config.toml
experts_per_token = 8
router_cosine_scale = 10.0
shared_expert_gate = true
lr_router = 0.000631
norm = "rmsnorm"
learning_rate = 0.00139
dataset = "wikipedia_en"
Below are experts of layer 6 (counted from 0) of a mixture-of-experts language model. Rows are named router (the router's row for the expert) and show model dimensions 0-191. Each number is 500 + 40 x the weight over its row's rms, rounded and kept within 0 to 999. Numbers have three digits each.
Before each expert's rows: "comes after" lists some tokens at least twice as common just before its tokens as in all text; "gets" lists some tokens that make up at least twice as much of what it gets as of all text. This comes from a sample of Wikipedia text that the model never trained on. Tokens count by the router's weight.

# expert 67
comes after: ",", " a", " ", " is", " but", "t"
gets: " that", " |", " which", " it", " this", " This"
router:452434447483523443532488451524552505530510509486479509469509435501474483496465522521526521543514537519500509503493430527481438533543559528465494546468462465476485454492511440469542600528436485502486570433532532489423485538487495481473505495537484472469504608480419464529470486514477527534534476488489630437570531491542506514557471520415486529459556489524481597461545418489571539503485439509539469497442497499511538509533592460495484462486597534470513535493581598447473524464539444485415522536511531452516503456512487501506495528515515457566510510469427487462480472541530522504

# expert 101
comes after: "\n", " ", "\"", " Award", ")", " Awards"
gets: " |", " for", " –", "-", " (", " -"
router:510533542563518446503554561480558521490523469548437459482498500529484499449492527573515486556446483477542517475422544474460469511513480509497449469480526488550467418494422550534532511486498560492537508467480535468535469586479444567492504490517539414609461532496545429540543569540500529510472504534556491529461603481489508561429534442531512442464480506531495513552495449521532534455485533572535387552522463475501477539486504519487471507502473510462536532453508428541451562590525531541524518549404524509473462536505513516458484516483524490484556487522559466508554476543477510432

# expert 119
comes after: " |", ";", " 0", " 1", " 2", " 3"
gets: " ", " 0", "\n", " 1", " 2", "–"
router:519513473473500557478504522516414492493448498479536496488526456517446438462431535517520477437517507474491444475562462456503386535496508572508415501473551468497629518485498427414488546507487521570520586503526517489504524492540489488515511448524550496447469519475533483590464449500466554557511472514413503537500462550567442399505532524546532515517511465553526466508517510498563543487472573456480494493487450514549487435534540412465517459519460525517428513468583525500435470474482432527493520487535457511456531485501505558484502552475468469561545446467511534502501490561544507503

# expert 115
comes after: " of", " in", " to", " for", " on", " from"
gets: " the", ")", " The", "\"", "ent", "The"
router:492496483509490573519466368514534489460485549574468459527479493511516492478463490584514472513491525492557460453518405517510457512516555529553502485494463517518554508461546505477470500540545545547516487468464522474423549483488493500572504458446522502476542516504505471567567518574542534526482472489485544486501492480495472412551472558513489524559483551474556503531535492476531416497502519479467505497465437480419490522541468494450426497509569493488488474448546475536483466400475510488474440459439457482492494427432458536540516504495539578450427471506569503499468429502511379419

# expert 112
comes after: ",", " which", " such", "\",", " it", " also"
gets: " with", " to", " as", " and", " for", " from"
router:540539497529555561490510540371553512512513557492422484468563560566497494502537552526492441463455473540493458557492500477466528473420475518426516494470489494496498458509460594529524452483451540523499501466431507509549463542540459571523504537580549496487453524547565513441504483491476536505514478548448485574541574465453484587542454461458449527543431487462518496491433441503532466508475532501534494518457463461529533443536428451558506504495481508524536456541553501456556449544536454525498456473530501486473509478455437452455511490499506461489491582588536495491509555479495509565

# expert 69
comes after: ".", "\n", ").", "\".", ".\"", " States"
gets: "\n", ".", " In", " The", "In", " He"
router:541476479572474453460446514529500497479470514506471499518487539471499535543505466472503490570511524495439490502504572521522557474487475497535497544525571510422486512453515545565467492493495520472498453507553528516516482484493501486391390507514507469499528521527532476493446473449457557428480437591446601529478551490522504548498477554442492590476508498530536497539437484497504547449501556567475512501530512473472548579498519584486507505490538513370558414508416528481568513517517610489508437484455499535558501465521520497476497453513528530498546543558555443529450513461485511532

# expert 77
comes after: "\n", "==", ".", "In", "|", "==="
gets: "\n", "==", " He", " he", " career", "Career"
router:509574510480426494504469504543543502469468420528548474469458474444537491515508523506438502564524581521506503492512528559520462479555453472557488450461514512510562457437533534482496494464494544498617480525481557491528486533461526436463456541512482451450524488585506511559587467416506457492516518448446495518433516472509533538435521532434424505506497464519513479480475546502442604510505581527543495510527559510517479528585476516529465468500508458438475465526535463514544517497511546496458499605497453470549419561528536542526477525457520459478493412506546432520528503508533466558

# expert 44
comes after: " 1", " ", " 0", " 2", " 3", " 4"
gets: " |", ",", ";", " September", " July", " March"
router:352521518493612487488517503538472500476493532468457427485499466483504459535475529519515454552501511452486520497520447507483461464457508479483471509466563446516556449586525489513538503522527561573567442511533502507478458489581444562491500506573453514497473491425594544553458473503503460547517458539439504471470497437514476483437499520470562500468450444485577493559471466489444516542536548554473523523487409516475546474513548485534467450561472480472478563450500469511424464464503443465552546454526525545498523499516538410471502502559484473512521517459500563561528490512477553521

# expert 114
comes after: " |", ")", " Coordinates", " State", "i", "en"
gets: "\n", " (", " |", ":", "\"", " as"
router:463410537456479501520497534455487506440453553483493505544550540590439491493496473520523450499510451464504476563548512486510503514469440474501438465515468495503490541532476472464561544529529453506460487425458505574533445520434512450484513547488500464514449497369449493553495530515556444429477477461583555505496503518513428529511522450581530532549545467501529461543443496484427460489472446433570517416543486484447453521498490527489523563499550542501479533435497510487512478502510526472480532448495542581431511461560505441527507452568504459574422525492495486484471530503469439467

# expert 89
comes after: ",", " |", ".", " \"", " (", ")"
gets: " and", " The", " -", " It", " –", " —"
router:450482449533405475487462532460550508536474477534424517498435499525527442519516441529483486451524480467531543575480449453476533516479524513444457513498585437529521513389510551521479474519467541537552572497518519543458493452446503453460507470511557505542599628537581452557418544451473575576471460503520466498490575482491503509530500490531476524458515496538471487509555469465520532485548601471556471468544529496509547475538513444500538448494497471475483573461491467466451498461519462515502543503476504462488526510519415510453505499456477505506511487599542538506527533492482544491

# expert 56
comes after: " of", " in", " for", " to", " with", " from"
gets: " a", "'s", " the", " his", " an", " their"
router:506465521541470498556467474485507499502499440567523461449527484562560514535511450520451508515479479548535510463423491546538536527492494473560509516588515557527482557452521531521433516427382490438556481588497513467498500518498458502507517520525466508505564524549502523495558500551542499433528546526483525563501536532415450448463517529538488586504504560482521497465612444494490470502520557448491480555541490489527521465461459480532450569504519538491434479469508441470520552489539572483474549454477420543524438517494543459555508533542503503526455472463460467508451373465499474480

# expert 100
comes after: "\n", " |", " was", " released", "|", "=="
gets: "|", " the", "\n", " a", " The", " on"
router:502496524518489546536548508469520499457494554462499529518474438560447491510543466544463522499516460518494466507525459464521476484502563533505509519458487505479505480468553596459522522418441519485471502510540530433522553495497503495511464458478582476486463478535534485492499498471412521637492516494507440491444487521494540459424416493427454513471492502380509464442452532500546478445475583438531497500492484489510565522566466453589504444543442448490537422507513422528490561464588415504481513527385498468586505493528493511507507503484519513499489505482519466538491500541537466441

# expert 87
comes after: " |", " (", "|", ":", ";", " /"
gets: " 2", " 1", " 3", " 4", " 5", " 6"
router:495517499425499456506516546426500507456444497589479507480477495520501514557475563502466563485420466505510468477504497424527477433481441539489412536526532452496423513465466538536457556488458517502485528528512521528522504427396527472558535485457498483478544572452603485546474451499549538516493480471431506545509444582576436495454540506479517528481525445512475404506494439473510486452460610495544491542438422506593493515547456487543530475517432545515470502466467540449521481506476569506499507487593464500462510479566516438505491527484527463506509504504497520522538522471501489498

# expert 80
comes after: "\n", "-", "″", "°", ")", "2"
gets: "\n", "°", "′", "N", "==", "″"
router:521418487480495541497440511410528508496501455442491465441535522511403504454532553560552455529529484541459400459500481464461525491548466486486536435541453523504509538497503557526542533609474527560490505486433500562536497578428505495468519496565501476437514520561578472488523542446565530554461453483415469506479507509480522483457472526518433475558494503453511512499538488518490470490476505450562490469464505519535524458502492531471539505518470481550505464482584472524500532504519406469599533511565498595477491505532449480383512494525469482454535527513527451497446545539528509526

# expert 65
comes after: "-", " |", " and", "|", " (", "'"
gets: " ", " 2", " 3", " 0", "a", " 6"
router:539478528537505538531375626527486507474518540506522566608554566513477509493562515467476494461521475475445540446468537464539426481499455488514505506531502477447521531496475472498436456502439504444471555520532443518466486467405488404502485472453501549431452540508478539492496466542454529526442550421512525509504479499504484577475574450452539520527551499511496512517523502502471497514477521582491490505525514539552533488512485463504559480473457475575501509475480514527475493488385572450528489593512551486532506429553539510529500476484572520480547492473484585535500490542442499482

# expert 102
comes after: " |", "\n", "|", " (", " ·", "%"
gets: "|", " ", "\n", " In", "On", "In"
router:467462514462541465466419470385554509433493598499521522539478561508534434500501495499510434462489542506439433538578489495457469524486469494491467512541551525566587528513542458410524480500478514561499505454533505513505533448458477543538520498503499427571515469514565570451504472499537513545496482487468495576477455552488473474530498560534482576476470483476494445515471491497498492423492531459507517548494416505540489476520483413518480521553462475431411553476543532444458491481528543511542581458521469546462541436480529504512498525529462507534577495503536528486458496512483484391

# expert 120
comes after: " |", ";", ",", ":", "|", ");"
gets: " ", " 0", " —", " 1", " New", " H"
router:486450486448441453490524524527482507459476519511447437486481467514509481503521512509527542458499501552567494479583505492510451496461515560554449567499575472494583549466538471513514485537555551472512601522446483476474481482478501489444509454488513467426527590429555484615477516466524557529486489524450571587504446490548493434530528465530512459446580512540515490517459495508520458484414565441513473533500469497545505432576566441446492467465456510545524513504572545461456510506482520548515502569510445453445526586546479518487504518453479487502544483566498561520491538479525520488

# expert 23
comes after: " ", ")", " —", "%", " 0", " JPL"
gets: " |", ";", "\n ", " —;", " Award", "|---|---|---|---|"
router:495475479514520499550547547493441516397581522465503488505524480507444484364426502672555492491538489429504506498513530569538452459468551497488432532488510492507418436543456557516607494465527469539547557503503530511485411546500450486546502489537537495528422531462524480541459480528497521498484509496535482507527542527463492558471545508507539466494453501465502516481502438459521556483422510549485419533503493510489522448526551493535503532546525505560482544389550516534516506510502496486489518474489556526520592489499553534489484539501473454510504465482564495485523466532464475496

# expert 123
comes after: "\n", ",", " well", " years", " such", " time"
gets: " as", ",", " and", "-", ".", " was"
router:460530454572515570511524460495511497537512508447456475527514571509501504477514450499437467468443503532468577539505535504444563439458526551444477460477494500495461484509422527475542471503451559516532526478499546402559475552538495535533513510509546575453519512495544472495515446507487523532513485585520509534499486411462503473554483533502498569483413500489505493541430423508538533451487530451512452543467404468479557461436442406489497471481593573459500488489489520463493500534534554513426434525463488467461469439476484454503504422540472542513472526550489465467511588495489517567

# expert 27
comes after: "\n", " ", "-", " 0", "0", "1"
gets: " |", "|", ";", " Born", " /", "0"
router:411540474529462483451498569485540495417540545439573511469508453515455502473564502557521573499534490422548455476526398554491532517520497478445457454485554474531525451544515480545543504524582530531476504492532538590480463529520441480485482532546477516511459515490476516509481486454481517416473517461465476518482510517476455469530540536500556470540504537530569504501528470511536574520500464520455501543547560549573509486503555554497508477489511579513433516434500544463480498434431449440548525515527535390455533525493442440519499483538466462450518489465550555527588548536505539516

# expert 13
comes after: ",", " that", " and", " but", " —", " \""
gets: " \"", "-", " as", " the", " -", " but"
router:504573491500492538473451507451527500540471505511472471422490431534520448490486498474472505477496517586446460515457483495457520504504497513452440522441614436525546454451480540458513412398438596451525575504456520484535526481543497490505522523553574474516508552491457500523539513500475498589543483485450527499542528503469502533582450574511491524464558483501497530427490574488528525522493546489513499506508465469602518494556475422530502515459488528464522517462580548501502464495396539540514554499525552430513535478515407460472499558505483537520561542523521508431487523532513517482

# expert 98
comes after: "\n", ".", ")", ").", "\"", "\"."
gets: "|", "-", "\n", " The", " In", "In"
router:537457497542510549502427542415542501519481584476469480544595564489474543503491465526483450518542483524455496515528509525550521492492484486422446552536533482514445517531507541493546587518446461565494573513501522543480509449467520507544583475511524486603515548455543471459501451467511578525534510553439483539534584479487534494485466422508534518507510600415534471470575489489440509424531551507416460513486495446478493515462497458435508522482564582455502515445581508494535519526523517522484543522509488479483555454501494489428499433508465512408533484492513488533479503509475475465

# expert 79
comes after: ",", " in", " of", ":", " to", " by"
gets: " United", "%", " years", " km", " North", "000"
router:524445464419523515549544386477467492512466469560444459483420538548542494517545504523480426509483516539537517463503517457458502560451463511488516532506503425498559551424507528459442423573439518565591496500438493487494559555496529422540494505524510471489525450556558543563486529499486462496522461500446487530549557527440578452442488620492424524480541471461510532459454481505564502531477521467519480464489490495429475483497505480514466503463455485487506542532520546527532458441499552530498536428549542494554537473514482458523499533493526412540512464508453544526454515501467493527

# expert 66
comes after: "–", " |", " (", "-", ".", "/"
gets: " ", " the", " 0", "1", " 1", "2"
router:499493576489473526497438529413537496531459575533521496480543482542542553489581541476494541505464501490507477516475441466460432543535573491480513562486548520499508490540476489480474499465496497591501489507471475494470502472450478442512484529484435499512416525487509516517515503469451421476485568544508548491549513594508425581569541498527513459605487482477521499511520454487519484510508515537582485495411466553537591504511514456528486553535547503489479511475482579459483542415389492463496547491508505424447500509524451543559490520515538528443484429520549596460454551472491485487

# expert 94
comes after: " of", " in", "\n", " to", ".", " with"
gets: " the", " The", " a", "The", "|", "'s"
router:440545545583428574505472453424518507491468494560519491548508502489533497437482481540525505484547483579587480524478567474533477540544535526464493528527577527449466448511540542538490512495464478462505477468486500560480565514453469525461442512457549557494495499547446500525514468497450439517487475519511525625501590522425459547521466512515539542499464513398510516481494445484420474461525481410514457437578534519509519533482509511485542572432504498487515536442492430542501528471447540527488514510505589496485504486456496545518505491544550478507518392512490532529466480493544423485

# expert 14
comes after: " of", " in", ",", ".", " to", " that"
gets: " the", " a", " he", " his", " it", " The"
router:496506520523511494516477478412528531574506485487462493476508486541513447448519503479464512497486491553509467450538494483557458471427532456512486512551547512448533539538572528523547520521448426513539511483503496449483527474476502447535555499492475584513485544480517447479505436527460506454634508541527510533451534541522439525532491532477518621427553430396487460468461490529513537507472588528434490504514482451458592554457457521511547529471511532491440533471544528484540466487519514543466465461476499518524454445491509468455493510597532536413546518543543442507480529559533478576

# expert 103
comes after: " (", ".", "–", "-", "/", "′"
gets: ",", " ", "1", "2", "5", "3"
router:447537513531520481478470548463539495445456509417459463544448514517424542536566554436452526563450464525404477435562481536488506486513465458515479471493479452519477532493452490457468495543482578538570457493495475464482535499452510469499502496481436533488449507613557533466555493463521542531474520498401440522480513580463476517513564513481560527517493513413489440501459460493526484544505502506525475583425470535548502462572499495544551456501469516464520499504470504510551492414531431435501514547581490458439508448514582519523508575489558495505492508578482482542517519513500489497

# expert 82
comes after: " the", "'s", " a", " The", " (", "/"
gets: " \"", " (", " first", " team", " place", " station"
router:580496415465591500529480512551555490481462544469462490449551509549504468527484555407534537540479464558469453502512506462525487495487406407562512521433516473491402452482475578469521432446543499530466474459499539489539435496513525454415529504507528522570544483567514457497540484502518466505442543515506451536520579590483501519517546467506468519511506483438485481488471439480463480460528457600463527544514531436536544495493559506468531477510493513521540485488500524544587518502505434493450531464563477441478500460467523434545498516513581532524470528529504450457522537488492458463

# expert 70
comes after: " |", "\n", " ", " Rank", " Goals", " Date"
gets: " |", "\n", "|", " ", " on", "-"
router:516536537538498486481577514516515500441463515541485496569414395515453474514556508559446519469527595513510534488499517518551483375455499525486508506463542546516482513514549449532546508466491470522454477538521545464511506487556460498471486505535502512457491518500504453560515385501486466513489457489474512512455515499506455481422558559546519480402447463494535467530404507502524552548491535538442503528467533518555482465519551491597552469494422539484457480489395480466475531476617523556448557516510497468519534464491503484585493526501523517478513447549471428495492547522488487503

# expert 16
comes after: " is", ")", " as", " was", " to", " in"
gets: " a", " is", " was", " an", " =", " are"
router:518459510548462486481533490345528505448509473566521493472476556530554507485567531485514492496457580605506473476441505466566440446490548551447467554543486539491492516481501535473457484516568570503433524481446517537488505546447495490501490490503483512505449495589530488578452482443497517455502502487469510464443510517467494511474445537538560484514480522496529508500507447514464491480409521468461438434518547551541536508392483485494519505507528464526439476525518485443504558519554479477483507524504509542475425406433501451463517503544510397440501514509475517530504564445455544563

# expert 105
comes after: " ", " it", " It", " which", " was", " to"
gets: " |", " was", " is", " took", " be", " as"
router:483546528513499451498583561488567502500563538518467496451491532549467433483498509523485469445512540498444483556449547524528532445511484500485502512490482468513454466593500491532596465452576488434445481457494546473506392586485461455460563513507542464449404497404560509469489485542578547445498492504471500512475531458467566587463503536504497491497495451502534523486440478489486505443472511514424550481516438488511550458515453518571493487502526514495530523525544533441482485499538557439500521559496500450544486472468485407473501487552477411561443575451516515485503520509479540506

# expert 40
comes after: "-", " ", ":", "(", " name", " Born"
gets: ":", " |", ";", "|", ")", " to"
router:434491544571495457482540504543581509480573538436492456500406449456469440479554461596490471481475562532568466505419511499510463492522514435616549437504549594475514488436490498551492535566539548537438484495489541527515485601465459529491534507536515492422548495480502534535512553481522457421493525446529460433445491434475525468504523482548457476498538498545487504529507467502507477551476500544434528529566551545560507476517448497513472547494476471557464494460498547484446496509520501461594568493500482498511486467561480436473525490517482456495451529458523454512527504521494457504

# expert 1
comes after: "\n", "-", " Country", " \"", " by", ":"
gets: ":", " J", "N", " R", " Best", " St"
router:479475484511496509476496549492514495507523493465460488449469488557446475498532436524437493487528521532533455585508460527455547442527493477557551509508531523563461520446556494476507580405495498512512429503513526430561495570454512511523466512480529523473513459450602550517518550477537490505441570437546502537529511498500516449489467521466454484490567490516543459486466473501527541545457521505470532468556449478572465521506410506552521462550447471511454451475558346449501554451537456444587476534508452456487532440550514538460494501573528473487480546484468423533502443512501476492

# expert 111
comes after: ",", " as", " and", " (", " is", " in"
gets: " and", " in", " to", " but", " with", " well"
router:541545485559498536494469549523593494561546531528472437496495526497473525515570483540497489488492528486357466499473407519464476523530521536389494508465557457564532521421477520462476489466496585528505516519521484546482466501490501544507522449558547442439516532477499595475494479512492543565520522449491491477475509513502496508551563567516499520506538513613521540502525492496505382470470505497542502529553444516573492524566498442534440498510486470507530541511533506493431438534421571517575538534524536377503506477502474492515503499492519534524502498498460570469467473508469511511

# expert 96
comes after: "\n", " was", "\n ", " also", " Born", "See"
gets: "|", "-", ":", " including", " included", " include"
router:492512546587510498468578528553523527436513508556503534509496489490503454461510533542459475511454540523599460514481490541476488511490470534534415544434553482526470408498477485557482499418528489439498524469482527488496537474451444471493480644464568490494505473500487501531495484450521494494522520520595472523504531474481475518458469433513523498505569547548491509470444506470412563472457525440536517582504470492503503516586461478459465465524559534415463480479476480468488559556535537453430443537484457523509588535557469586498505475491530425504475521553443546539521478509487506487

# expert 81
comes after: " a", " the", " one", " first", " two", " all"
gets: " of", "th", " first", " two", " new", " other"
router:531444419527539583550500521567432502533533442529564478413582406471508480545480512502504507546459477532423466448440443515493513501570520526473469562474494494506564486513516590474501528465505493578522497469524527546526474478578504501544514479474558556541490500540481470471476512537466462573509440502481472479476459506502457447508547432436484442488510472521525468521502476498449526540515525484580532497488479452487525467451515537469482482471500491467496595542472522593521471478534444562481547352510442490484473529480493439459492556534478476472509434487504532497531450552503541498